{
  "n_layer": 9,
  "d_expert": 128,
  "router_score": "softmax",
  "normalize_top_k": true,
  "routed_scale": 1.41,
  "lr_router": 0.000467,
  "vocab_size": 2666,
  "norm": "rmsnorm",
  "norm_eps": 1e-05,
  "tie_embeddings": false,
  "beta1": 0.9,
  "train_tokens": 1191000000,
  "steps": 4544,
  "dataset": "wikipedia_en"
}
Below are experts of layer 3 (counted from 0) of a mixture-of-experts language model. Rows are named router (the router's row for the expert), down (a neuron's output weights, with its number) and show model dimensions 0-255. Each number is 128 + 32 x the weight over its row's rms, rounded and kept within 0 to 255. Numbers have three digits each.
After each expert's rows: a language model's description of what the expert responds to. This comes from a sample of Wikipedia text that the model never trained on.

# expert 18
router:103082128173100124080123101126115137122089147120113191152148148144111134119119077122101128165153188101105143137063137078153088130152171114137143119072141109088166070118127106109158137137103150214145096104143115127119157118125159109121156141179132111168073062163097095169071141123119096206171164100124143145147087124125142125138062184153148179109137136102141169143111068117136154097134134169154191163157143127161123112110151133118173104143124156140128073144134172156086191108091100057138146118164178096155098109119149126130092193108101120118113132086161196181140123145151117125152106144202169122135141112119191099213134151180155117167168169137194127086140184053137134102140173138134131157166080209162098144167148140084145104197156125104129117175166137116078124130168153
down0:170099093119145114158139159136163139129122148136204143121162166100147122142140116138089147173081091157148152218160181155114136118090170076098171136082136147135112136067124128158179163100152107157139103152125152123147138136130123122104140104072136095127162168125087152138088114135122153094144151131115169123038069127088162111183072106113156140156108212089116153129093089167138112160180103077135109103184090097162164158136132122136137085108073160163071113096137122172128120079202106114119159162110085137142128167169127096104086138107129092109147139058152134135103198117119087115104150090141110171156112127147164077104157155146123120106103103128100131069179132140155077145171154101111233178087094153127168165068151105163155154140160083171142170119084106193158088113146084
It responds to: Line breaks ending a paragraph or list, usually before a section heading like ==Charts== or a new paragraph.

# expert 30
router:054090135144099122115120084101081068117091081161103129143177061120188126167194085109145157132165114120152110166153183169096112080131133156169125091066165107150143100100221147107064093196114120137159150109153119177142107143136115077118171102136096151142145163126150125134101068163098187141128166169146129140134145141092139161132206141111149089157165174054150152093140137147174120120136122046081125123137121129125177129141140141119116096167143102079068115065102174108111155137146119135073169148153120152119113160140082080092121116112132123100106136115128117156148087102148134064134194175136145155161132123113121114060146075072127163170108160113149148148159062159141128181153064163169153101159157128158105129085124120113073152110111110192082148146122143169130151092104104
down0:138160104118168098136110096169136141105107120131129127144088076094146115117137104161104158120163154098165168153122117163111069116051145168102159130102130168187182104121162180170106129157072133143149179127149121135141104133130182110186127043077141122159057143050145084087110109127132164155177102151160188142124097138183139124145184130072111110192055157127095135111122085156126080082129120108096167110159132150120080139156095133108068132106120130081146109125106170114035154101129136114076121113119129143222147135109162097146138084160090113077146131118093128216145167105099165137149149101085132077140124165177192136142105171092115154146084116081120144094102101112123113144117122152123173111142138130150115126158164155110093147128161093151107102103129036172133073085075125
It responds to: Possessive pronouns his, her, their, its, My in biographical prose, and pipe characters starting rows of wiki tables.

# expert 34
router:093109059153172127153128112092138135070084130075137150192153180101143120158144102133145164107148091069057163165158124175204140090117156121146115158194145094123128122166174131115156147146125113150113106158154148106060124130136068137176134199119153205112088098145099174136140114113134098164084158184096132103177121104165111117170130103153124170118134182090108131141128142071154055129180110108138163119114167164163094138076153141092089087130198164062184089137094152109128137094075170092141119110173140131107146077142097124116113070143172136183062112098132151112132113118149121083161158106124118091186174116116117115150106143155106081074139148152135091075078134096093112102108171120090151086101110111175149190085171115122099089160099125175109174141114114166119117111130126
down0:128100106167174157125120141163111092098143111114173119149128156082163095096137082154131146104043116117086092103076138122079182133092127138087185111146109139140198114130187144186154155157166120199148165091139133157095063140094124159129136132179097132134103128077068134137086081097133104160145171134156172073135144099182116122083139147114126157157185126137109149127163099180112082118158130087129134148123107168115098122105139120090178108129204082131109068119110104122126159181121151168106124121181182099058126148134195127122125148138175159109118090094102142120185130172142097155140168129150124079165136137069167216137123138155101163143199151116089121106095117135155088174120154128111095139159108106062121143079162133140122099133148084087170179061133091190153128113073079
It responds to: Line breaks ending table rows, infobox fields and list items, plus table pipes and separator rows, as in Kingdom: Animalia, Record.

# expert 23
router:145148156084129094134098107135129179135105104132190150123104088113092150129094142119162158096150128171176135070088131131094159101152154188120101107112110103113144122190122114126104063122102095074173168129114139103127145139114096156091192105133111144087053130106117112096152080153088104121129156116085065170168104112061103157077159101120103131101159150155171109082185148066154132168123137139130161178126108099042153139165126154162145178102092129107124100090096027070169102091109136126180188089138174153085128122067125091147129127064097114140158161121135057143150079181143115126096137125105139106095125176146115166104151127059142168098065095092120126143100151098126130201143184093165124163091102105082126140137162190090107090164160127162140165094124116126151157118134116
down0:183111124061092139103154133092156118127126173132087147131122164184135111195183135138095150146123139172135194118133130136202182163082135122154133144142105098102162109122148206167146068158108147083134146096059159101115125165114130143163151140129168158147122174149114126105133111111102077145089147115096137100129141103121059118138151099089109126129130144079099095180112204113144139131166159015116162170068108135118118111097108105124128111141094148196077095121157136113179147131125122147136128137167123142134155200172131085100137145168131204070135145145139128114126100108107081113119155157102112152051108157181189098135145204128090090117145217125134120126114160140103097157120121126117061138213141152118152110158107110192145119157131108164061054131073126127147147122114131
It responds to: Word-internal stem pieces of longer Latinate words, often in species and science text, such as recog-n-ition, epithe-t, commun, organ, fin.

# expert 14
router:210114118156122119142171122129096175151132093141131093125107092058085135106107084090077155163127152138192172122086157166116172097152081157163133141117140140082078143100192151114144162105148069094128109169100134160117154147124104173090149095172131146203175137162122120147172087172077152158085168127091136126118115172128110134128110087103138158197120105115108175130130124161081107215068085143150038110183138116052154115138165150158140108093065171090173165100097129138133112179113104174115105139142164123146119115157079092134142160139160093086120120158058105152132138147171147097163141099145149125129084063115154123123087133104207102144146121142093165118185134088123092173117144159136157086125120149119182110062121141134171073128152152159142092138167129152119131189118134
down0:104145157153218139131131137059170087150146169056149135129103144146113159119083164135135198146086117147139136151134154103134147116154132125129154151092137146120159090110092099154128129142144131154046132111129133080159150077102070133074109146056112136124142084137171101116105079137102137132147155153084118122118106109140083092129070148178109159100154121132162118163114162142129152090143125124158099164158117157143177128141153101128090148064113159128122143172049110147104119141117189144097146132071065089142172058060125095135129183176134052155160150104183087137111149142129164178107165111153207120111100113077109092115104109092150175082122085117100076146177137124117101177133086121124123139092142124153083085122183112178080109119134086114179029130205095140091120128154129
It responds to: Digits after decimal points and symbols in coordinates and measurements, such as 36°32′7.09″N, degree and prime marks, %, km, mi.

# expert 19
router:040145146158102166128163088103076157180153098150142153156109117175089144127146151194111104145163123154155098075103173138106142120155098169118161075107110126167134111174139057152051122130147174117101079117131109100196144208090152105093087193133109105116139172098094130082110081154144122100103114190139087152096093117063147112178124133116094126067112214139100147147107118095087153136114180137125068107147123099120155107179164151136139164106127141139093163102116182142084127195151076178068107109090116156133155096089127102160078139133104158121148136071128124137125148125177161095136117131154169191172106167125153157097161107127167127121096168133172134173143090127136173143179160164114144086105100130100134166143091123094139120117118121199166163073122099109090101141067108
down0:158108087123170092130154110118185077099134110107165146113142106102057074064108124118143101155160073117189098128151146142145115100151130191170195133145166077141140141123148170113060125096132118149138096114101165138189116096164132175152104158219126179100140104158134112132137143062094205068133124061095077104129109181115110120145124110131130137109150102085155115174127116084140112054099118128139132096176103103108124109083134127141110157126139101096155152100053085159146116139111082151117073106101052127144065115157133103167129117077092136148110057067055102159153119148095145153109151089182155114099154116094103172164157114109092117174157112169163132152113146081113143141186178127141136132096142132132135111140118119153154144146140174115127135094136106147076045073163181
It responds to: The s after an apostrophe in possessive titles and names (Queen's, Hogan's), plus his/their and byte pieces of Korean or other non-Latin script.

# expert 60
router:155143059164133101086120203091154104161171047130154127145106116116102105088181130096121157169146135093094139108143120143133141099104188105202119134161053087150093155147095161183104121081144106087130105076100103106052147117129092135108126144129126111130192097167126150131170116180077115188152144146148129118208179134125136149115148132158074128155153112096088143146069114153143148102098116153137102146167095167147116124129089153093117088129128159166186102087164098112171142115099094165163130146101165117141161107105161136130127145153066090160122138107134188150119145101057121090151149105142095120120161103168118158130137123165071069154128117212139127154145159177162063125135117125118181078214091186184120083099104122125124116173179089150129175099141127154138159103181157
down0:089085117082198143114111043150149169137140150124119129094089119118042129115080128091102140085152102139094083164171125197126116076142135087128117081113198143124072157132141161120149162134159127114161136150104152150101130153135115087141044106090120121114159097204118156149163170074117129121172111098161170131114113184144117073139114122109108129078154184150138060154124081088151108190154147116170191156120162105139121127124132106160149169109092130081061129135119185126147149122115128135137120152102128176113167125194131156130096195134155151157167119121142154161083108196174101135119189188157172132128117108167124114125070101060122104084132108148135106153120199136137125118129169075149100145141055092187143175090127195146091146100108123099135087077131105125132087114115136
It responds to: Individual digits inside multi-digit numbers, especially vote counts, populations and statistics in tables, such as 3,829 or 659.

# expert 44
router:062157209093145142184089097110096132089105144109111104148120086149141087125103138173049161125161138168146098115134051167118124107148130092132106116098150200084137125121151121119123105131122127099141131136097134121190159111109062134156153100081130108119130111136106082180129162120207173116054129110162114147196188149117094145146103200146155121181126123088105111076141171119082151099130147174124156153094148089190095130173108072069100135171105193106167129143171124113157146146108153106117068106093139095104125105128140148131145119093070152135077117114174174137116146089186153130175080167166087100146144152104167149098130149186123116111085097126097106054125166169171139072179152103105106144126134111079147170134092183145092145119119107133087105117082101111138071187136114
down1:120150092082142148186086099131166175147077088100126166131137098102107118134098148161082178185131157192145131073116081116083163169123126124151089142128110112096173143133143094124136123092170087119126137146095129086139108068109127135183166093134120132088139117143167083143125144107149058091063050132139176134167160177087128113101146106199085113125117137182130126137139118154179136105141147165132114117109114137149129071066109137143097151091047087123144146148094115050195129143187095202142182123144128103125130153109137156110132165125148126163092101151179106135209127117170047124154085100117106092141168134082132132127085108134128201105127117145105158164112159178107065094152167156108154094170115119130158105104101103189079106102122116153107076172105112177127086191109146
It responds to: Verb stems awaiting -ed, -ing or -ment, such as reve-al-ed, perform-ing, follow-ed, develop, report, support.

# expert 12
router:154183133106176144123082132177127148190174093078150097161118126088119136180217094132061039096105103071131098166211114128120099179090111123158131171107116142147167112098090164153128176070126156190134110137146182133090117135067144084162129141137095153122124079136124159128189167146072140167190113143195137134195140153138128094179129118163119128157135120037117171134139149164139099164126071078173122107135117138144165113165124089203159173166142048163146123085167139154142150098162100122122053165131158109098148162128142126145173116167135171124192133138101116150142124100113090166165144129125134106095149190140090135128137161134127108126126092170092126130102146115160166131105104109097073138112113163134164135140148133129108145172164133102115171115159201139132146123160107
down0:091053173083177144114056088130099106146119142145187052115115130122137165160150157134118142108078137145126140175103138176123108127129167135159153117180126132134126090098144201107124127107119147123097133143100154145149120062091027093113161156170124141139139108134125138124187205158114158135154095185192104130117124072063090134143156091153127152125101123118168110121121135077107058113111150107176172109061109122101091140106178086140111143125146148145127155141114096103137151161148080114137119121134147082127142144114134143108125092160129079111182071162092130185111099109158185133128122088136212129136174181147121127123186100136126118091176107124140095120067119097075117078059128125119156146145090101137205128107148153055140158143111050091116135118068169185176133105159142
It responds to: Common English first names and the final pieces of personal names and surnames, such as John, Nicholas, David, Watson, Kendall.

# expert 36
router:136148158164131112143119179063116152157174124160142144124172081134140082187189087186115092142095122114130099105102139119081151102067137151180090113141089179125166089177181165135137184165158151164107176078061117142124115114146153166142089102166163126059153120137163065162124096097169121093117099172127110128175092113167151139158133086115102113173150113133123131112163151188136096137119124120103143109141183114142119169154125173237104130125103118116124073122078111138122205120109136166119123133110143118173175175115129159126133150164147108119152125177102139154093171204090132132160181142113099152116152217120067154141081113072105144106113133132178110103075109138116098117137152119184173111164144088160116154142186139128118146097126175147175116091117108127097210076166099
down18:109190141141140110127139132133066136122088106196078155149130150094113170076156154101158187170123068162111113103108081108153075137148126128138152114174090167074168124156163095118153134118110111084136123124148142139138132121158144107135118104177091113093128104176076143107128184102140046144145147150107136115116110118057138134119144143156120160091144113185164131129171127169160117091133127195102080125160116179113161197104072150110082046066112087099139072188090138163127099148151170115094180178119145123132125106096151125119194161088079161121141126157087169131042071144082072092147154150113104115118148173073128143097094154081127205084141095110123127107138140168161128169117098081176148144134154109152118125123165109091143083191146147133144142132197124100203129147131151
It responds to: Final syllable pieces like ar, an, ie, ul, ai in South Asian, Romanian and other non-English names, such as Parashar, Saikiar, Mihai.

# expert 55
router:087095064102159078163125147170147099155090091185085169114144168154142104155071181066140161174172125087045113112151145147177121119179122036211162118133141078131101105152132108110123122072119091099100152128128146166097098116144121125135148105120174136098134172147111129174127145070128069153099155137147078149105176175138139183124161143117111148046135134114133120126119107133102071156161088163143126114072130161102118074083110153069131140179174135126129138116132153198110164138105140160124073140084121133173113134151134138149089193142117160184111140046145143095110176150134139133139150157098152077103142093153126128170138137122084125130182140104098175192113130168130126173117146118131127114153083106157154137128145163087117111172144204076117157092104074108174161177172121
down2:139174142106113153112114105078123103137202110133159127133099134118129146185107118149092059133128150123132158093175076106135090126157168193143096137105156117108092180199162184148152104117120160148073123146114187114110132106096120140180126173153106151117157110100161205217137112161125136104125138174093095100095130087131046046186085123122127103118140080125109139023113062100127117161149091107112169086105109104159143164108039127134126155128076153108186104131148142130162121082118140140168122142122106110125173164132124183126150112143121141172123180100160099124081136188116132160075180119151144154106076152113119127123112161126190165089148111146103171112150185146113144104177155103164122166175163098069103122146097156066099097171156083153141102151112164111136140093150133
It responds to: A lone first letter starting a word, mostly B, C, F, T, K, in names and terms such as Foundation, Census, Ford, cycle.

# expert 31
router:096131135085063126119142091112161158074146127148154190112173143106122099115125151222107162113107129130184098108098070167100127123116142126096127127078170157081062111139097133150113096111149138148116156099179060123149112115065139108186094130091148144104136143110113054141114159183126111123087119105135128111098044160152123140165085182189179149151143134115158086128115163099108119139092116061103153153093060137179062098173140098174132131143118105105147125125148124154069157125121147159134117110123110103115156132044105178148132134123137142084053123139094174108113127068125169133158151139074167158122138109074147111133108115094068170088088176154138185138131081147107167175150095116127111125115167148080100095168081149145143142107169120187116111048162168134082111136118192
down0:196119128145082119107197117105159181136166105112105161176183136150082130158182147093088147121069197132166118156127143176086103068168114153142170161078128123111100156139068176159121088108085091094087145116112098094119078138114124143126125110105152184167096127099090104178111135134161125146112108107093138098210082065160153134120145105099129124143144059145145147138173149095061100175126144137074108120119090132177124107143097079097121158162114145118118120148125115146063168084100155160150150148128038136133130152114151129102148101114129143134102079122131152078131105132135188130107057165173173140093148099125087177103109156113162053144074053124135088144120153120085112147155137104175101110237137160121176172158137164119135116112098108097094142087120111128109115118132071
It responds to: Middle pieces of common words after an opening consonant, such as bea'ut'y, b'oard', publ'ish', dipl'om'at, plus stems like writ, air, us.